python train.py --d_shared_expert=64 --hidden_act="squared_relu" --moe_layers=[0, 1, 2, 3, 4, 5, 6, 7] --router_score="sigmoid" --routed_scale=1.0 --balance_loss=0.00203 --balance_bias=false --vocab_size=4096 --norm_eps=1e-05 --tie_word_embeddings="early" --batch_tokens=[32768, 65536] --train_tokens=434000000 --max_steps=9087 --dataset="wikipedia_en"
Below are experts of layer 2 (counted from 0) of a mixture-of-experts language model. Rows are named router (the router's row for the expert) and show model dimensions 0-127. Each number is 128 + 32 x the weight over its row's rms, rounded and kept within 0 to 255. Numbers have three digits each.
Before each expert's rows: "comes before" lists some tokens at least twice as common just after its tokens as in all text. This comes from a sample of Wikipedia text that the model never trained on. Tokens count by the router's weight.

# expert 88
comes before: ",", ".", "–", "ly", ")", " years"
router:152146127116067166112103153097094119174131177101107161142135164132132146075100125088126135078091111107109119099165104135102184159114146111181145084018161152109128140156120103089119116151166092110115123156115126147144187103131194087131111115075067146095196116182133163148103143122130098151135112150137089132108174127124093153159193125143121140119117115040158141113096159123102213177167

# expert 81
comes before: " of", ",", ".", " and", " in", " to"
router:144178109158106122137098182125101157182149168123174118185128145068119087112176141116135146111080105037164197100145166104130154182130173102096118136129155130079135186096123154137092144093107125123173129108121129138112155144181135052098129119136130193122153146107086133107121128125137095167118178187139121082167134055107135162170131122140109086169115037135100136063110139133114124104149

# expert 119
comes before: " |", "–", ")", ",", ".", ":"
router:141134122120084101162130129113095116219127167097133172141146156121106113090065114105131145078078096095149161153158159133154125087104146167172156066081113163132109150100085106074139113145122098146189111139113124172141157103130180087099109068068092097157153076154088198146124136127121127129120106155146102161129153142121112136163150086147169125174115081085146115086057191166187162150143

# expert 80
comes before: ",", " |", " (", ".", " City", " and"
router:159103151161110178103100138133151119180120213118145195150141107119150128113070137147123112116071116048101158141081157123126155133131153159154157157109173129109121174108117125125074116147185101170195154122168177153102144148160142039136114062136141180092131076116138119085129147141081110129121152166127078129142171147130134146173170111177161100150094134081122131113076114202151171111138

# expert 93
comes before: " the", " he", " The", "\n", " it", " they"
router:099198178156120144108102198144155142175128162112157124135183185128105129114145183112084128110146126087150146107172123159141158159103157168139163093154162072116082143134096102134114080095139082110152091108096105160168136094154138132090133085086096124130175082159089163116127061160147120194122189189185150120165109138107136065175142119160134115119099107054103120144111140156114191111135

# expert 105
comes before: " as", " to", " in", " by", " the", " for"
router:157123099148109135049109153072120098158178180161121136151172130064119078107107134109064118076110118120173121200148155105110132166102151146091128118077142191116120113105124123187142136134098080125155133102164161150145130137146145129133092105129068196118174094170157146099177151141159084193107177190178125125093137143146135116122143133161126104129117088065161088121084155151171145094181

# expert 120
comes before: ":", " (", " /", " ", " 1", " UTC"
router:097125152144107104105086162108202145152165177177124125165196138052080091136152111150100118068134144096152134130161143086093162156058123128099181142127165112089099133107129125112118107095182138139194190169125118178158150150133121133113090148160136145132115123110191086133138125141100134197031156149150130112126127135147146110109140102221150138129158125114110087169147133137112146058146

# expert 96
comes before: "\n", " |", " -", " (", "-", " and"
router:124098091167099166121104127125108110168118180145194162103117178119153118084130141135070168132119147113173143102142120092116104116052135189094133055095138144126088186047094087183090068096190067111122118158155167169097104066143133131122167092109096172079133094116150120092138100080134159173120137167128078094112108130129149148120123117146137141119129132099088098102107178110155149107172

# expert 98
comes before: " of", "s", ",", ".", "ing", " was"
router:151151124155099163107070191086120142195182169149150148138185115104126086105151157080101191132078092098136187074184185149140153154105155127090123058153165120105107165084108149114101152117145113188142133145120074173107121164197163095102162127129095141142154141151103140121175109157188071149118171141105130092133144094123131151154169159132123144124114114148138129059071138123140136109180

# expert 101
comes before: " the", " a", " his", ":", " an", " her"
router:158128129066101137043079153108163145172104160124171139153156093137178102063060137104097135085103139067164156094190123103146141106071175120104120120087139074123123178114105119087129108154115045094127148201117067133159163107143125117133141113078148126165165168129154147086109107123167129092093126174135126167147094071131112143122162116144156150095128143070146116120111144138116132067167

# expert 92
comes before: " and", " which", " the", " but", " a", " including"
router:139126094173096168101103209163125152174178136123154130140156117110088160094154124145090165074105139076156155125170120069143128098100152126204113103122127115071105105110054129129064124091182064140143132104089119115154193127142134112148090048115105136119159128143094129142109055114119155161122136191114069092112157097134085147166173165149129120105135095104158122147153151121129125089185

# expert 69
comes before: " of", ",", ".", "s", " in", " ("
router:182078131179108153086081169120102123190136165131157183150153120041108069094147144061093126105098063107164164139172158117132142135099146132134145106176172119117104164085082138100084099158137098155136162179149128153112129136199161108100113100109108172093145121147143141108150089104143111116118147156102133118156182156115135152186149161148192113172174107085121103073117168115136134131198

# expert 100
comes before: ",", ".", " States", " and", " Kingdom", "'s"
router:143132133149096143129118152125171115151144171151135165166123087060126131095039151129150074076048151066102120134147121148129161161114126119170131130094180155106114091084097143129106148133176108146157138122119145161116154168169147046120113130141141183131135114163142137078089078119087075121103131169105095082143150137153157089179181061191122117131070128053154130128097122135143169094128

# expert 117
comes before: "-", " was", "f", "=", "c", "p"
router:116184186148073138085080126101133069174147143153143193139131097150100086089124138111093115105101105142149136065170170123159188127131091067167111096082154187101051182085123095138093196099110100150132149110177127141151194092131176124123128096090117129121148094112112121114133047127183130159103092116165098147140159117133131138138140137116139076124121117087160161152145134177129155077140

# expert 75
comes before: "-", "\n", "|", " -", "--", "    "
router:114122135132111175133096130115156162159127125146159198144181171106128121109065180129049104131102135104165130150137186091170136081040106124129132156045143118142086112070107123140075126115143052171144165150117093147095157153173155133146108088101115137123146127147108125158136109077136149177121167159080079154135103173129126201147140144145124117158101131086109155081079160163093168124168

# expert 115
comes before: " the", " a", " to", " by", " that", " in"
router:140188082098068141085122187117139184154126160095137100118154106126129094130112151116060162097107119049138153126159143099112153144084134165074118131084134079105143082135110113145108071143101106111140108110111142136131174123122127099160123123065116171120143136126138176112196149129209124096072163188181081077185099110179106121099176155145135141170103087084149120132086111136103154084158

# expert 74
comes before: " of", "s", " to", "quar", " century", " time"
router:106181109145078162107120144127102113167109183165132123156122169141079119107107146136101138155115075078128106069128191069158116122102091096118183129064180146128059137115089078115092107157086088125157125088141139083197092152172141125093122093124090112100160153163165138130112112085141109146099075170185143153132194143178154153127127155174156098105092104133158127080083138119136154101184

# expert 28
comes before: " a", " the", " well", " an", " of", " part"
router:127146106161084163166077121137150084178149181146131147183175151142114101142113160117105159140112127128148159118140105139101166124104150096133198120121190162126101139127126080128065104080112116140131089083140081147186088063128185141045115079133145173091160146114110131150131100173118137147016083132163120138140133137109099094091161144151114073116169097088094124161078132144115162118169

# expert 67
comes before: " ", " 1", "\n", " 0", " 2", " 3"
router:109144150116114162128096139169139193161095204067105132182164109134100115084138162142103105122092116098142152153139126139121152117060147103102188095094105076091111129037120156091059118119150097132137153122152153187164184088146180160113119072133173117091173155142157080125152120073120156170097138138140109171113137134177100126137146099191180078129112116075127114138107101124120168137167

# expert 104
comes before: "\n", " 0", " ", " —", " 1", " —;"
router:173108105130102112134121132077122120183132221173158187188169137104125100103097190090063117086087093117172133164109129141152127152070162122134167133129156129095114150098083117136077130122170096124159145134143122149097115105177182113131106100110140176083149119123158130098174077132118109136061120166121098125110200126135089134171117111156175083157149083105142110095079191178116138124182

# expert 127
comes before: ",", ".", " and", " is", " of", " as"
router:106182095164071182093073139120129114162172146085163103126146162088101126126137131120116098118137093039135163113104172117113177124080174082182143124101142146136123144135126083153091129098120122132146198163174148154112175111147162072127114098122172155150177083212174120127153092096120127123127152170165119086122151113105098159149132157147114075158113123158100108160081172189134199098124

# expert 87
comes before: " |", "\n", "″", " (", "z", ")"
router:166132082108101148104102131066144185181151154124201158168130133142121142125124162116131111137040119092154116104096140078162139166084159131163172146098160098114076168103128154133069098138176090096132151153180174146141141141142155101144148094072111158066123149118175153068148129121093121111081122145141138155097167181162099133146090142158207118135161131061106093124072177132112108140148

# expert 66
comes before: " a", " was", " also", " been", " not", " is"
router:132176133189118155139096172134176122175170166117192130113130117106052116152096154127103160088032130146128135122098096144107124092073179155123179080087162119110066133117111093140090149081116109117142125092155125184117082094163147140111126142108127133071116072139185131118129140133174176105113162125121096058142195112130108118157121088143151084161092135080111132136143116154089170066152

# expert 79
comes before: " |", "%", ")", " (", "°", "′"
router:186171125147088166113117143084119107151155210148161123218111139084123099149148195087067112102110135130142161118117132086087211150075138129119177108076140144119048128096124153123114153163181135117190158129144119119102104066159166151121101123100105165085180134143143152122142118113125141144093105169130121166160122127153159097123149145209155134161150124142087088148069107117146172119104

# expert 126
comes before: " the", " a", " his", " this", " 19", " 18"
router:150166169111070135103119145089138086184149143140164159104128167100128120125115159095133108095105138048128120112141130127104203124082159134124131098108135109093058105099108154155117071160090107097145112108121163134207121128139211088084114089122058157117138071112074145183151052111118095099136194156162084127164164123156121103120107148107161117118129075118084106170118140152139172157148

# expert 65
comes before: "\n", " ", " 0", " 1", " 2", " 3"
router:123134176172119160101081130117129132173116174101143166157123093129113119120112193137089126112101100090153140139109081152148167152042121073097198100123162101074150107069091106100050119127151081142149171168102186155159156064144176128146145075143133119091154114176139110152128146081102120161093123143159094165159141127187122174160167145158176119127088118097127079140149085162158142110155

# expert 107
comes before: " the", "\n", " ", "′", " least", "'s"
router:185138154165101113106076130080128158181133193157147156135138115132114140107111153122064092126143073142134136120145136120100145177064176139135157139142099099125091112078104157135103065160106087128157143181133150174152121133195196111115142125156186139072154084147159095100149072165110083186101149136126086166147141143156140181175126143132215128149114104125087077086088137159129116116168

# expert 86
comes before: " |", " ", " \"", " 0", " 1", " 2"
router:171118155081111152139116125126138119181115218110130120170178140128148112069154125109093087131111095067080138137139131154146120095089127108107141129088166118105073182066119154069083142119165061139141136117124107192159142141176192140089113113113152129094207134126127129134202062101132171161072119143130146153118145139141114154130125088198173109101090122095098132100082178139105154130146

# expert 99
comes before: " of", ",", " and", ".", ":", " in"
router:119123140156100151052062184137128139166137183151190150172198131131139084077078152078118128133105104092143142082190114070100148154121109058119188103068140181103134135103147142126084139121111086134158107121134090132147172119159114135087140112102130153140222193090199156121083088150126155131141123164144135168178118123164153153148149129151180118128095129119169148108118113114127131138140

# expert 116
comes before: " of", ",", " (", ".", " and", " in"
router:171121148186100156135076205120121133172122172145162148137126123106103089091075142144101165119090099111138155145137111075150145139113120101136143123135168081106120140149084144102057090103129111124183126175168189163179130118178139070052143096111113202094129133148128157146161140102130103160092145176125137144157126160115121177121195090144216058150099086088100124096161130126123129151131

# expert 106
comes before: ":", " of", " by", "==", " in", " information"
router:140119124118099112054112158103144132166128154128186149170177118098122088087051184128163168106113139077113145099139150128091160144104156071134215097098147131161112189076138118136111112092141090149125141102138124131121160121157131138062125108127109121188141102145159129123140088075140128115105142166107105186202136101140133107080166124147205078173154126138154084086159119100162128086195

# expert 68
comes before: ",", ".", " and", " of", " in", " are"
router:068152112170100125117077160094101164164132131101179089110122118081111126071126157117126177092065138122113125143105147079088124136077130059143150129112116141067118114108096149145067148115127102158195193143156131161145145089152120103104121042115162158120163085087167159142187108139099117146073109177098133136211154122116131118142131142117137088148056079082142083094111112143159136152133

# expert 110
comes before: " the", " be", " to", " a", " have", " take"
router:144163117116120125095104112125153179165175189132131088155186083107095133136106138110087129120096089077150124109052112162100114115078150124085120150117121143093084154126086116124062113122162105144147088096122122187164153048146118087181146125107138172091179133103130152104197106124207076122101167113185115161124129109157102121093112143139158105105086046073115129131113149155066138139135

# expert 97
comes before: ",", " |", " (", "i", "a", "'s"
router:112140144179068142078086165122110163170100198125197175153146176125135094100082161145124123108113122091140205145115102124131164116104104140151196157111108105093140151105107124160073098115116129119150183107163122184140143073139167085139148078056138125094167131072142117111193146127119126138101198148118091113141121132072051164145130145128218090129152135146138113131114121156134148128119

# expert 33
comes before: " |", ";", " —;", " ", "1", "3"
router:119095095143107094128141132078139078180124181121139128179156148133154137087071161143095135079097098127171148168134152129114149124087158116133190127105170151097112126061097120131071112112160123124158129135182140142121132103154199140152110094139076143159177105152121130148165138150124154181037132151156097147169133114107135162154120147148181134191126093082135086156048200118099126055154

# expert 94
comes before: " |", ")", "S", "C", "E", "N"
router:183125123129107161107091131081160099182112188166171116154121096129144074092115150100121106069106099101100161093103129150095150095074119112116146083118205123112099187105096100078062085106202086128122121172192093146098134120166137122144113132121147150129179115119097145125133111107147116149114157112077119137116149134088167094196116087171206114105092071100141152114051130119149145112125

# expert 83
comes before: "|", " ", "|---|---|---|---", "|---|---|---|", "|---|---|---|---|", "|---|---|---|---|---|"
router:151178174120081140129127150117098141170125159139183182142212162094076093145130168095105097087125038129157122113136141103098102137104131124128167128117167152109135080094147068099097120103145084078136097111146142202160168084161143125150135151097108184116176129129115182112138141141144140177147209130088119135110152110169107109126155127208167128171157097140088103183068154123124136132139